From a checkpoint of a small mixture-of-experts model trained on Wikipedia: 10 layers, 64 experts in each of 8 layers.
Below are experts of layer 2 (counted from 0) of a mixture-of-experts language model. Rows are named router (the router's row for the expert), gate (a neuron's input weights, with its number), up (a neuron's input weights, with its number), down (a neuron's output weights, with its number) and show model dimensions 288-319. Each number is 500 + 50 x the weight over its row's rms, rounded and kept within 0 to 999. Numbers have three digits each.
Before each expert's rows: a language model's description of what the expert responds to; "mostly gets" lists some tokens that are sent to it at least half of the time. This comes from a sample of Wikipedia text that the model never trained on.

# expert 53
Acronym capital letters. Capital letters inside acronyms and abbreviations, often in parentheses after a spelled-out name, such as (MME), (MBA), FDP, (ICC).
mostly gets: "M", "X", "AS", " FC", " CD", "CA"
router:498551513456487487589516426571547480498650480428580650494504550483463457625562489462547586535491
gate0:469591491527492534558628619513508557498506424459529501511511529535443551567434573488565452483446
up0:476567478543463557587645649547490526477504437474539459450609514542487491548509584529517492482445
down0:478445474391448488503516543503524456488472506516497480517429560593539505615555449581520550523541
gate1:508443601551442489500567438488597598552518567432613519441468425540454521527517477404419538438438
up1:546555423466557544498427571526451407475463391521373514573467525424505431387477555497497468579533
down1:461524491497541572494442534502514463505530510485469474520564485488499453564429508524478487556415
gate2:458488521600548490547516357548573454569615532434470525474506617528520470470551462574570542399537
up2:460540494543531453546586370560526496504608484432528557519512611534481432497531481559581491463513
down2:560531521468446480524452536500547501508497632545515439458550515553531496568529497536448532501450
gate3:465441486528449498530539436582544455464426470558497499447525506458512482519450518473547552507505
up3:465420457555429482539535404587527482489444465549437480442520500452507528499402472490591568447534
down3:495490511538518531500495486487581522458484566490465331508489479528521483585468450569450527431516
gate4:567544551467517443501487510534537577590534513496536588454494484426529565587516468418493453516473
up4:469527526534518599402508521436514436419461449521532481601476560490438505429426546483460490414556
down4:510511593515489523525548528518488404476487493512485491500529467540429450553500491493432457449480
gate5:585473496523492439468515506505486519560438533553492565457478515529450542521514464509595539512476
up5:504447482524440469471544548471404488509510522460403411466496498542474514553506472576492545552428
down5:551519437496483523495519482427514448446455484454429412513426477478516539532557537451469402520536
gate6:533535608443574380496468438505537440544338461605552518528439488474394501483484534453524500496498
up6:543555502376444412484482511480451462503377514616505489504426483505456522510496519527512576520466
down6:450453508563561450480407520475480521470457486494511469579491528497493500457447499428551427457579
gate7:530454517502538504559553499503519449583510509471621515429586559443478546496525497472418489490570
up7:469504437468498539446402542488544458471483495564449563580487412546503436447471535463577453413500
down7:532399504557493494511456477409469480633435550458474500409532453532454637495605538516474558482521
gate8:530402515452498397585443475619454487494558452382546489546507520457555499590537447411560499554551
up8:468411487440430410551468441618485485476527481407540463584558519484557476580542483457491445577497
down8:529498414521573515575364476525456513497413543463405456533422407580515503387598577573532558449508

# expert 6
Participles and past verbs. Past participles and verb endings after was, is, the or a, such as used, known, released, -ed, -ated, often followed by by or in.
mostly gets: "ated", " released", " known", " used", "ted", " said"
router:520538557475442527435562457487493486464545410465526546540445451464528517584571580506544564540562
gate0:487536557457548490467451595550456445489565549459584475673505412531434426526467512547483600574437
up0:470497434479490477481454478544599555517489527550461517451496476495464573473470577457459512437536
down0:391545453503407566501533483418489460483570491495442514361553531499498496525434468462508494514532
gate1:503497503488547592513483472536459481496587519520521525541435587493580496482414481495553482559489
up1:572510527472571540516486468458495547519573490530509515622524540555608504449422537512515452582550
down1:430419546528515551492431510473559496498582516477389572518434433503561416499518525489409447517493
gate2:456503593565415495492574496467497521491540588451502511505558473452518434463606423476565498498487
up2:491472504371605451508493503517417464442453483504472457514428487455452512548546403509556453441474
down2:481493540481505534532467482559535406499586404478545572537496519520570490492500509514520539488416
gate3:457563559380458470495472514487461595433560485424521548530517457545500508552587533552538510506556
up3:561472429606524551501452481477521432573370551588466422520483479435480480452415514471409461480407
down3:412506438506579524599479649468495478494496473534452483472516540503467468457518511457494450479492
gate4:359557521420398432448562535387448507471585376531522553537446432501585488516586509543585517549607
up4:397481475450390467458602491390441507460540423528482522485455455497592447493557548584517475515546
down4:510540575502482568474536486536477441463546393530458584503583490542480445564529471478533542570549
gate5:560440585551535425523545495517456592522528467455484493523551484538559537412551461476580443556573
up5:492520593473468468471453474462415490485496516488509501645532388527483498510528411487498501581468
down5:601514409532580550510491467452535462500444596558556483480516590508621443462592439579534466545463
gate6:408552633447481504473519527536516583529573464488499478505505492498546564648504387525604554529472
up6:513411494505479492494519510478596522625490531504543530468499440529499480485436583518428456490393
down6:428466435455602441498471439446497499459483587431484488445577462395571427492496503508422615579453
gate7:460465474415492469501403505550546503589527526488523430493514404504529416489541487503533493515406
up7:515560494524422484479552477433431511460448537508501508495558538455410506538471596526451544587426
down7:502444516511439514579389481423525510481568447528490563516507528512550433558464507514484510524439
gate8:540470516540478475545452525477497404604448585425505473430584499464570509504510485520471540465557
up8:457445567511544480498549494468491442509530629464515482528517562529571499537459443559497566484558
down8:530557471505496477496475477536458486463496547443583563504551602543511459596503499508435496556424

# expert 35
Sports seasons and tournaments. Season years and competition words in sports writing, such as 2016–17 season, final, tournament, Cup, win, men's, plus decade years.
mostly gets: " season,", "–18", " Dave", " tournament", " season", " Premier"
router:546489500532483535501616535573480529491492394497531544484484497467436514563510530426477548457510
gate0:509458545500501503490491434542456559446409512546498488493415422542476546539493508510510512547460
up0:390434458441442420570522465437458480556568482563457477529496475512504510473514581407530509604587
down0:493488450476554480535529425476534389519451552489481394472482477449570502484456486508489465460498
gate1:499476515495469541530514645454549533543572531551512460494515525444545505530402440499521633529471
up1:471496568460460508530487394532447478497464395516429538414444471430502504489576426497626451436584
down1:525537537499520448453513532427464550567569424502575439483558451596490579555449483481513516474480
gate2:477452592438528486506651558461474557508512406538539544430557432551530504538567462426548467464531
up2:498514382532455525444384464599474453469491555451453464545387602387496484446462568580502499502455
down2:567509573544502450494511460485587417460661550540474514557517429393557468436565509486518563532509
gate3:587479533434519547570532519449458534575536571644497525505461494507524483508491533439530510486391
up3:619448520571581645578475588460475491551497566590434484505601471497567492498543565515444458503458
down3:496462466477570535543544573493462551557487418500585499390494447569515522546485449477540426478467
gate4:507594536545501545518473592444614422562458483413512499395529456446449483509492507536479532506517
up4:572495481609515501467474541431576486508490473420499523399541444547435481459450502576440613479481
down4:536590548612424568404489603549489442512506498444471558464476510486587494481609486470585493430459
gate5:443560516520440563462532473488483436503491500500570528544506491499436471475541512562506500418438
up5:490547452525424583417573556499440468503442519517539502451529460531519506500466508546557496412434
down5:512528562524501607437526541543486502488508489508496449419492544458467561517534561554403574501376
gate6:517442448416503477447532501556470534531573443507527477482474458386554477431567476527502404529483
up6:515482555513478500607500442515515518419439513471477523488525481501440489566496499530530617478415
down6:550519503460461431512493572482489441530447565445547609448485496526546514488463438483490524500482
gate7:336556510568431502500574457503431533553479509511460494461577472566468430419543461523437506476430
up7:641478497489480520546384529476595510414487541489563487520476532444523560480435536444563451500552
down7:511466528431529465504479571552515458506471503500458457444530462403453410522551592483571395475592
gate8:437545605504506552482511537515537482470398556431456451551512411357532535478399478463511480508579
up8:428535608522463619500506548464467487491463519477478443534573446441517536489411464437509435515599
down8:487494502498528522536457485486438569606483533595407531519379456447515480481363521354585526445408

# expert 29
Organization name words. Words inside names of institutions and bodies, especially the of after them, such as Foundation of, International, Council, Institute, Department.
mostly gets: " International", " Center", " Association", " Council", " Comm", " Festival"
router:478459607414469423511521495543489487552552437520552534508431437526537512605534544421563529523548
gate0:606540566476588504553496449484494592463422568491503421495453534514510568485555571512518459458478
up0:543500558386501539503509483516445505473466565600468462525419496559531549526552501548573476405511
down0:459522512559543388503489487505525618497512521514431494509480442483540501358513553481564375592536
gate1:411459546542516508559535485491469475542531366515484462604442424532468461452464494492440506527464
up1:531548490441493555391474549512532553370436595459536503423479643435545530570538495471528457528441
down1:422499543468535488423478473479527558417441532454505557411523633596561472523580515463573422428437
gate2:586508531411456505410574442495458497518547471462615489536506508595457580538464528552493472513455
up2:510528463382471561522562483556454463497510448466497425495475366506465514527551535531444516472531
down2:590522535486470441517537524526459446456576487484483438550470439356523566499587486547448438552476
gate3:542492501510437415497480401520490516480463418527494389599497444514500527392495582534423529428575
up3:508513486495413454493455408544515539518514386523495428604479429554472516412450562550411530467467
down3:530544465448457506369458456572490462460505522469576478561506581517490523472513413424501429507448
gate4:582504535548520488494513448440537458478528603468537539471516513430524488520510376544463525551492
up4:484524428530596495470454511536504432520585447505478507642518488581462540552389619484535529523555
down4:487383519518517492559585449540548483515510509523544552482401488520597465442436551530520516481543
gate5:511459485448430446551581462522488481523537429492453496519390530390563559459467493509442400496500
up5:479477519537486470485480465489452445537525553541506479431551510537511480458591480514611609485530
down5:478435513541494617392558508539448673524458542455521551499473472515416507416449487467574540545576
gate6:498567434554498475470519468510482493472574504421457558472537562519500514430550499497442487432628
up6:377545439508446454532483561486448551495447431456383552432524457490509466468582509625487445459595
down6:497446491518486521435445587563484518522517451387527435561508517463457507447419544479472469472547
gate7:417501549426551593482478498541456473487507494626516575495496562477529534547532444433507533477516
up7:515578405475542551432527522519512561470497485527484481542506476515457509493437585502517538437423
down7:515394649481577536347581415465537482547427612536570500509541516548570459477492458507450527523465
gate8:548485476488540472425451576465498422536561479371481500491546450638508552495566418516556507525591
up8:419523475502479542479501415563525512479500509600481513515497537405545396507481526524576566520367
down8:498503663516524470459526558503516520412486465517452497546365432504547543475609551419491461527513

# expert 4
Decades and institutional nouns. Plural s closing decades such as 1960s and 1980s, plus nouns like Army, British, States, Senate, years, century, season.
mostly gets: " Army", " years", " century", " British", " military", " States"
router:476439529527468504513511525546534498532579452486532602493451475480415451505448506357495518470500
gate0:504531469536463529464445516584554589575517424362516574513522428442502505481524522464597571462476
up0:408499514463450528525519538460433491530478558563484457514443474530507483510539445477403355513470
down0:505539572489597551484404484498487443440374518500537489400444610564686554463445508569413527481465
gate1:562485516546484553514552417551528442439559548445558556568496537542540350548510527507412550522528
up1:532447469562496493520518506552477455460602618364503492470549533526542405523514431518432553555536
down1:593490471490512586435464469588456435428477463498525487528491476520518477500484481459500484508531
gate2:553411516494518550523518447555465590450400560517528520417562468449548533572581533507523530492536
up2:462540512473560457521540497524502556488431502425478405526533523533621576441618522508522494534569
down2:491510469510478606488527521476491553480499558549547514469508463524569491479542502497515513558485
gate3:508481480573492573478494476502544532438511471502514527495517567525483435484463543487550535478504
up3:495414451588492533501419464468419572499519466486458527462489581603495433420485571592554494521518
down3:547507593489553529461445457593427544429496481513514532589551561561526518500564514424468520453512
gate4:495561474448560510440582551457566468510544456480538481554514469549463432546518572478397469492508
up4:305510467516463472444500507499488567538584513474474472470543523515529531455553454565590503504492
down4:504511539509381532400495547519501583565476563503515441482477510516470508515487451455527583556459
gate5:451512571474505501536542502608394417512512506466453440546541546470499406523484525507491477569460
up5:454479534517527526553517520557424462532504575496387447517611581527497407576488520486541485512464
down5:549465496448496507516528501478521552509449526461462484481546583539466561444457468421501448368449
gate6:433498497535534550480507480518581563418623389388504511500429476478433444465387492496514470356518
up6:383509511425514511526428498399465496474592392410479487548387534544468452411434443472524456468497
down6:533485589545454556516516546538533549550469447517451490446576523523387583523403554522399528462561
gate7:539524433503627401445412488546513529462471436468446440489506508499571578477464599452530441517510
up7:527545455574488494417497487469467560430486558500547572445573539510516528478467460495440509558423
down7:573599523494470569435505601556546489510485471525553556474501537502520570461456459582549529427483
gate8:500462500523477563508468513487553559503563402470571563476515487510501486525504511482572431560490
up8:503470521516524455494573557500425447503479484466438414575537439482541613491526528523369431476495
down8:493598537525582519430601521542563543516518510480444478554473422408439607438440556487580429428496

# expert 25
Government offices and infobox dashes. Political office words like President, Minister, Deputy, appointed, and line-start dashes in officeholder and taxonomy infoboxes, such as "- Prime Minister:".
mostly gets: " President", " Chief", " Minister", " appointed", " Assembly", " Deputy"
router:491399589483533472518509532546553481513555472516628522520470475563478507526501530429482612508554
gate0:551521485442533553480542431550483474484505484479603496475546470494524507445499480532417564439428
up0:535473526512554537535510559440594429451491470550435426575475544470525402547548556534475456575450
down0:503571559500520524510467537600495477523456486539606486494459619573472444531434465370525457557449
gate1:445451566478489492519529427379477504489479438526625509523533562545487423527545463572488482427418
up1:509518485393515546450500520600535470598455596515492553561539388457499543537580546457560525562543
down1:500507453505517538503487460569471537509463469496469613508534484461502555473505547544424499533457
gate2:440457501427489426489361505537585549511484499552580528528539505464566491553544458416477514604562
up2:535511449477437508530427518524513570548544450471413534446433569423488530567440489436508365463515
down2:468528497495474512533510541436521408523483483605476450504490528450563543572544455495516533500543
gate3:414562509614565505486562493491503539481479474529490426510503476470465559425474599478431455515646
up3:432402444531471493566478488549508533511500503524394396442420525506584533474475521544558498529473
down3:425463464536455473509471528658509422543364451512512405480596487572547558452436594499488540605411
gate4:528563577519562414513438504478533547515574479440512556479543524557542488597516397481535553470511
up4:519525422455426569487513516531483443483443545555460426527465486453410503378522521542526451477463
down4:507529500562423450541625552589585524422502618526541449523518492612428491506538572568480594554538
gate5:486507463541536514433535533521584508493540468568509462542496512566557466491522486481485532449497
up5:432453513582551499381529527521551473574589471560501460526557494596542482453521512549463553480488
down5:451571500566542427518587458429539520510463496506466495342525520485498476587509518467477481612579
gate6:403436435501516488584457460561553523506569523476484452406521454517591568535572508477515533536541
up6:627531536555535564442644418537503491440421512618514530533536559477491452511393492482493541509520
down6:481503499529486472467520390407525467418483562466427495516536515488523516481434503533553504471513
gate7:531488534449538438560443447430571390515446596551509518562489489475399424502544587429546573496503
up7:473520552447547552501489427480475418618588500556532576557534536485401361531573518443552512432389
down7:476517442499578487510519631502488395607456495561512503514511548431439491397506554544570474465436
gate8:542429495535527518500466564501487491483464515523527452489463517552428548439435550462517453385590
up8:551469490487526507471489529568493453556435444457557509561464426550455464374489489515466548454478
down8:570575478387468499526501380490486456541464585578556491450511544484476620574481420468516526468428

# expert 59
Digits after currency symbols. First digits right after currency signs and digits in table score cells, such as $1, €3, +13, 0–1.
mostly gets: "r", " III", "j", "+1", "D", "-3"
router:502534529486468535528527474495531522464527446486587525577456578506436475584468502453552569542497
gate0:493590523525499530512528552518494471512605451477544498501452575498541507504456565509508548463526
up0:467471508562453490546411490366522536498513495526466464409565493489492551390551517537468484554497
down0:513457482452501467576478483487437568482589586507520426483483471526536379544497508467490551546536
gate1:450435463505459536454514471528462410424542536499542508474487451461423468471433561532478535486461
up1:363539481521416490573500465578505576510544460479461499500530437478573377514617501465463544546583
down1:418491476576507426609524437524513500549508464531429469472524585425569490522536471538483535493512
gate2:530530540504490505495532549457599572492620442565541485568506602502534536571477497442453474598512
up2:579514501542464511487491549447610555481573459579507466501519562504506483549495582491464511558505
down2:511493501561396480525620554522526583507479488484523455491535513523435443392525614490460516607441
gate3:529558480549500485500545453484557504426499504468546536480485482452383513534448438505522397520580
up3:407510572422569522474434546537456420572514405519428481587449487515576498516511543466466545524485
down3:506429514552488585461481535573475422602519476469555471508438465448512421562468456477430552506445
gate4:521478517471454570442562508529455533417435452464576521567478527361436542540458579446469541546491
up4:481507480585615452542425555434527526529513594613389461531550456560492553411520495472583517442571
down4:502588545524499530470527499593584513464489476494488460466480414459370513584398502559448599500481
gate5:463539446493425511424585552490507580497479472507487569471512532606433409455477494519488588479512
up5:505437472419388513518526427448481581496514574487552488414524525527529345487483446487528548527405
down5:519504480586484436484511473498551481375498533518460555560363546477459600431481482531545422465497
gate6:492552502548475506489448530474557535513408450586515483569426445459501540512542511479550437537548
up6:503554527599530509544463543464545525518459473537507461585497468437526550522558481483497420572544
down6:537516537466565400558405522439480426558449592539564499426504491509494508593407484461456469540529
gate7:507476507524491594489519496423634465534516531434537528491513587591516426510517516571523605494551
up7:529475550417553515517557555520453513526462574516544525495588488519609596550493451505506450472524
down7:362534615478461504574496502510490480476438561495551527530531529494516457446559408464613423518460
gate8:494602517457505598553545509553504493530510384495533487547448536444541465519395558467424476503508
up8:465457553477480506545494502514548620462512421524498489506493486465389485429512534539446467569521
down8:427523518482512498446510490464514526526379492622516548517516574589577480405532467484464506576501

# expert 43
Verb -ing endings and of. The -ing suffix on verbs, such as administering, mixing, co-opting, and the word of after nouns like president or co-founders.
mostly gets: "ating", "ing", "ling", " working", "uring", " making"
router:533513594437487531498542482509567485524557456470603618531403539507481485611531440416556519474484
gate0:477488575433513507460512470496509425543650504491517696517476479470470409543525452510425518518417
up0:554478453599495494568514536532476558424362526463543336513523564509528581472429557466515485509552
down0:554492494458454512513492534505520508450451531426560459510537547538529485606492618578557537552551
gate1:666474526509516474551374430578435558426374462530545619518456584454516613598467462532467555555462
up1:590474542491584365513469548494531509533444629495486542443481546513599618485492491494567469575613
down1:492453569507500399464542469462478500445549652560563531411486459586513486517497549531505504446525
gate2:543547457520562502515498503588440489406492467459496491548457515504471491477504437532589519573566
up2:450512485507478533458488442371529486499518520474503514471644525467582478515497538512509442409506
down2:614455530518519572523502489485489570511620527411494601480583533463533476608553473505489447462522
gate3:465475442353483445519449456508550474505544523486537541587476499482532569516542423526511518527404
up3:529510581598486508497547525451450546579516438516437465398507471529477483441478583467506487427602
down3:522524466511456443501450481455512503474566467498481523444500510439448555564643502487516535453469
gate4:476476549564536433550490524431513443522473532442575603552490499503477436521493416610545543486562
up4:433503446554617467406608534443555587485512485472540521480547497522467477461434510539419518519552
down4:408530550554421540496475501428414503477451471559510529524506532499558496505553481540546481564458
gate5:380464440453565472507623515467538564501618440467524472567546531524482493501524487515509433423422
up5:520498506485479335494379544448611523551441442443473383545429459526514509484533506538534487531609
down5:593463489413622451543496429471510533612476478504510481506457514591581454471512533525476497585541
gate6:438488558454526505449442479436521478484498493464498580576388482590481427494432498539445458557487
up6:623539447558456462556530485576484514481519496514508420458553504443521609509542527460560522419499
down6:552475566370472467466482415497572541457500484463466483458499526492436434632555497522466480580531
gate7:429432531460475482495500488525531456552625489542443582485456515501541463578573476448549508547515
up7:456389520496528495472616531571580439553586471545542534474475538528507429553527503483565569530481
down7:513484427462529595433565495517441554502507471463504561428515509416512513505578398565525428545446
gate8:550584485527502585532459540542508475475394526427572466533497519534448599471453556520376564439541
up8:462489484496530530543456604542544456498436589393577414432498521511570541472465507550455592493515
down8:495526541485487491494505463466563498532538471482523517459570448467448390587431476569486540374570

# expert 20
Title words and quotes. Words inside titles of works, above all "of" in titles like Adventures of, plus opening quotes such as "T and exclamation marks.
mostly gets: " \"T", "!", " \"F", " Actor", " \"G", "alleng"
router:499567577505487508525561442561560473488478449468627627566472502440443504567543465486480490545541
gate0:472483449481478502526486509591431412420577506498510527515531501505415447574534482480518516548463
up0:583475530465532451470525502508496646599442509452469494445465444510566548476562539497458530513573
down0:520517536447594533496552469613548463424504358533520498490547494447552564501574437467525482469481
gate1:548557580475538432513504450563500447481470501437593560493465461445474473587503563483505498555558
up1:490498377527480547473492561449499579510518515534425456458527513561480493412464465492488547369403
down1:424557467459436521486486379451542498520438581548575527463527456479483554466496559466523483476437
gate2:490518527529503523603487437427561529499457595524436522508530488451559482457517532483425497502431
up2:388404513481497470447423499582467416594561469416484477524489491569456478541463510525547514504544
down2:514461587600412414511524504572511498463479484499530609479480453472514492479516477531500474516502
gate3:510572477586548534549427370457511543390548566533550613487508520593480463534443478455561523483546
up3:470526493626532524578435409473453589403505532495485575438515578550527492485441413516566494452620
down3:490571409540497446566456542506507480532567549526599499515480599556546524549551526442448475477403
gate4:594524567560519424508512454498568561455439524458530515552460531484542505547499525455491506495613
up4:431521475473489607523463575474469493575526490529451434527520437527439513411442557512539514427421
down4:452563465557471520571411525536517450582501557478603489479586468589397503490529550428474499485447
gate5:507476583460548497488521534475516514538428537579524578511459444534540420533519605425474457455598
up5:463521434561515405522465465529472525492531448360463446582533575504486496528485411655506550597455
down5:529523442534497606513521513474561474462371497593514520533521525459521497492467576486440570587548
gate6:465523469488536557494419478419424392512527455573541511539508532550457480556500385505509491491535
up6:423507552392479601430514421450507365464609516546558468570454502467480511455436396459480445407446
down6:456500547528559543554510461524477457475480450553489559439527511446405481472501554503536458516489
gate7:504596524515475514481486469489548561448538533465518596404532537546397407460507552430509503486526
up7:529562472444508463527510576515519540549546559501441471478494469516437528547485492550505572542575
down7:535566419467402539532473591561536513513541428547484504506502416471314536492389510506512548558512
gate8:542445495536589540502485489482536469456409511439563597479498528536521486617515444488490480543533
up8:504590505503477439483475536447457561470562545514392426548479519504451473467483585486511572506452
down8:419532550575428501601410505484495533499466521536536490570503505476448520513581522501482527530549

# expert 28
Colons and heading punctuation. Colons after publisher cities (London:) and heading date ranges, plus section markers ===, ==, = and semicolons in lists.
mostly gets: " =", " 3:", " also==", " 1:", " 2:", " 4:"
router:476541538432487542509587495522628529465539480466608611591419509467460455559541480418590507481510
gate0:503605535552527471523556405518476491535480491510545476465509504495506486467464472442486486403497
up0:435597540483454481482532484551445569497516532599543460465565494499383455458541420472475480461577
down0:406495508486510516525602423618557493582471450514598497451436444423535584547412498478471522408509
gate1:584436530520504492512467482541527505520460529525523548490479458551463510583469585426491499533517
up1:503486506534479475473463536531471641487430504552588380518551532530502534438551576550523480465476
down1:462553551471471439531413547583504472453387542497440444638394501456524432465511485412515511490508
gate2:504561539425550413497512457492543543500477544401480564552393428472453504504593552475580481488524
up2:508511498478498482443530490489458572474436442385456560520433408479416546508578546475502446579505
down2:516544484460490605468470510522526522568530545420459527523428511499471530554479549510447405655466
gate3:490563581438492438560531487454517417518522570535550548535443546485487501563499487430553467470639
up3:563459491545529528476438508561510570474523424488463494488519474512467517454483500559500551537416
down3:515549448544584411591373474432506497486506467517477510400466447460501512435484649580523596448594
gate4:402463519441490513545596442534517483518482500454586530487475521453469440539485502470519468565471
up4:392486485464478518533563414524481477488465491440551486501457470527523469490468554501548504579504
down4:479590378406570506574459478474520557485525611509482477568516502597540470475430499526548441467503
gate5:557456555556519559515565502538469406481555507526534564531447570446473431476516513492444453482554
up5:514515480543529522544567525545512509498530522547497550484489569481436408476565604573531470447535
down5:470387507446592620474515570558491488655463452512593443486568513465410511513519493508564452462523
gate6:496544462466418629544450478374538548456511519422512568541501552468494427548470494555548456490450
up6:506458561579601426533527505612490364532521504563450456461477446541506502462519528457456577535508
down6:454457543548593430470525440573492548407496406442477453556517493422499544458477552504478428536441
gate7:459625499464457509515454442531565424439449450537538460570486511498450495509498424453568461519535
up7:511555482483480498455502534458590471448434452537496479608498518606374516428456515490559490437518
down7:511487482566517572481512438503597515511476415493563487558491581566526548526587539486502480559623
gate8:517552489506539555450538559530625509490492440512565562479505460482447509533523592571515473446434
up8:479458521524540436517514493469382400461557534502479477490464535573499559463503471449487517535631
down8:431571517483538515497478449438510505514385558477563464538450577415425444496486490479590559412560

# expert 23
Infobox list dashes. Line-initial dashes and table pipes in infobox-style lists for albums and places, plus media nouns such as album, film, published.
mostly gets: " album", " program", " published", " book", " film", " magazine"
router:508496488451566445525466416563584537512487439475572567569496396467440455501508503418502527497459
gate0:433397554488536514502509471538585458501471485484567435441554482493383429418523443453415465447460
up0:532594407498493535491521536518487613418429500497509522451565614506505646550384625517590502550581
down0:546513503452527454478511418450385563541528607512500522456510539532540621634425532434465499490434
gate1:525527526468560510517574542531549509486548466455564487560466443533577489567612477537460522516485
up1:479454556539504556492470470471440552534413490491485564403491487411479489391495523566585467425561
down1:472578470504499538560543463544555460454438464514530496478472560489537508490481467443495448508505
gate2:566471499431442441531400429549487624520521514572448449544489541519530586480443426439453518456422
up2:567471545392461442540399420549473598550530522571471466508536545521529589472480410442448518446447
down2:513418534489498462533465483454498482544403519518548400592640508496532547503395462453416496448434
gate3:506414467538475561455555499474539542404503510422471533560545490532529366446482651608541500407469
up3:432486538571539502531526585443516550487542438437408483586527465492483430465443605546505477447466
down3:553494526497543435546539531521407489471400533509504463564467453511486573546530488516495466423554
gate4:532494482491530540524557499549498432480420472431503541535462557512469466591584436499509420479536
up4:495506569552441505513476499453528558472612526549517517461548512520511527479373460493516524470448
down4:451556499470461432546511456531522499495455483611575458513498537491472405418506623495522587431449
gate5:534596461555575521526530557534570552579529544517438455561500481499474581533565576455465534564477
up5:522503536451502495448445485492444483465342537576610509435457606491587507530534458518567507477548
down5:477465574563499458529469472573515556457566550426468527545503552540498474573576505500567535553512
gate6:534554459485539625514496523442424459472527473548579527667533424559449480559504557429518489565498
up6:467395529526466462471494458420593433582432463557462536456482491502470536486411525553527539412509
down6:536488468544536464578500454518561450552490549472489443503484506562411535464535455410500421512436
gate7:561512484499515521612524456528506453460481551360510416536467541472514535445549489510494502500422
up7:606514470550555475567531466513565499535397588402530487507492482489448542398540473511515512456410
down7:526485502508498462493556412504467462564486546517459473511445550515494597411544517499489493508459
gate8:468625472426475479448478594459562522440597496532532506534397469564351512523543396493434531516504
up8:562409558588539556518477498534374476493485473455464525540563490468578516478421600528547478433599
down8:494499446461448481525433538460457539530489544483419377519582517461577504461470509553583608584538

# expert 10
Passive participles and predicates. Past participles and predicate words after was/is/are, especially thought, considered to, appointed, born, able, responsible, suitable.
mostly gets: " able", " decision", " Notes", " seen", " Votes", " responsible"
router:553470535478495375494514384528551548506498526501495558514469520458375469585528543498571567605523
gate0:481449515487447531487453518538526475519507511554512487483450562540485501539478486500499544522401
up0:503495481505589477520558569450479466543481501448441479564545455482523521440489532522443438466568
down0:563518513586505541506514627482489505363546595525357568457493519514456491493487499495570592594578
gate1:549500559483440503437450474508408491505440534503495486549476523433515573547499598513476558586490
up1:548483491520502418521528459463591533662498446401499496408465496494520545477509462497447457481492
down1:554582528536519542576490440526509481460524458542424529469565481467560469545555537411496481624596
gate2:488508510505410446554472371520607560588486464500510616479477510556457463439492469436449535459546
up2:540495488506507534528492509519468500386547501456553460525449433463432486571489525520522482473482
down2:530484541478509467469404449533417551482479498603439529572485538405498468470598514517563501530378
gate3:411432491511447452510557492471544630486545464393472528426538524519451502532482499504476507492445
up3:441447503510463458521552441450510552504582510471548504464604602518565515509456511525549476569455
down3:499442533501554495519602471310457547538470542498541395487580531514418533453477503580571456519481
gate4:563521464558478441535462503496494477562518534462446536566511569422415475446524456505580467486499
up4:509478406530504540546541421491501486422555547484511547490523491539439541549441557432578471426476
down4:502488460465493468586564464419536544377426582509525419446555456481405410470549423463493492483463
gate5:619540542503511449497552411594475450469471482460513585490467463452413503477492501460511519520612
up5:489506527571554468561570440496422445438497422443518595466411500438444475449531419408513397431627
down5:521514489488543503471520445496464472540508517525511501536585447615507531523468496550488492479448
gate6:338439446511518463471609521525465580512527528463502467470535404441477455476534470505432500536574
up6:509498486437489483487482389513477532517503480408514501493522534445481526531442544496488439527496
down6:431419472513477463508581502500467489529475553574417554480635569538479449539541478541558542600488
gate7:574521618565473492489568455548545474487533452484539533555492544478486479525543392513525521568490
up7:596519565521533429507570500526591490517515509499541495527510550493442466562501483510507479590478
down7:572506521492473460492516523524462522542469499551463439525450520443456474511581449512599560479513
gate8:527489570499455463517568481486460566536486530576501515475519514545409401481592530456585525503503
up8:432554514538516475463580500574548529548496492528556499459513485554433479529517562509555549452547
down8:576458452555448473505508416459429594518392476557422550418490487442450477535563477553500538553482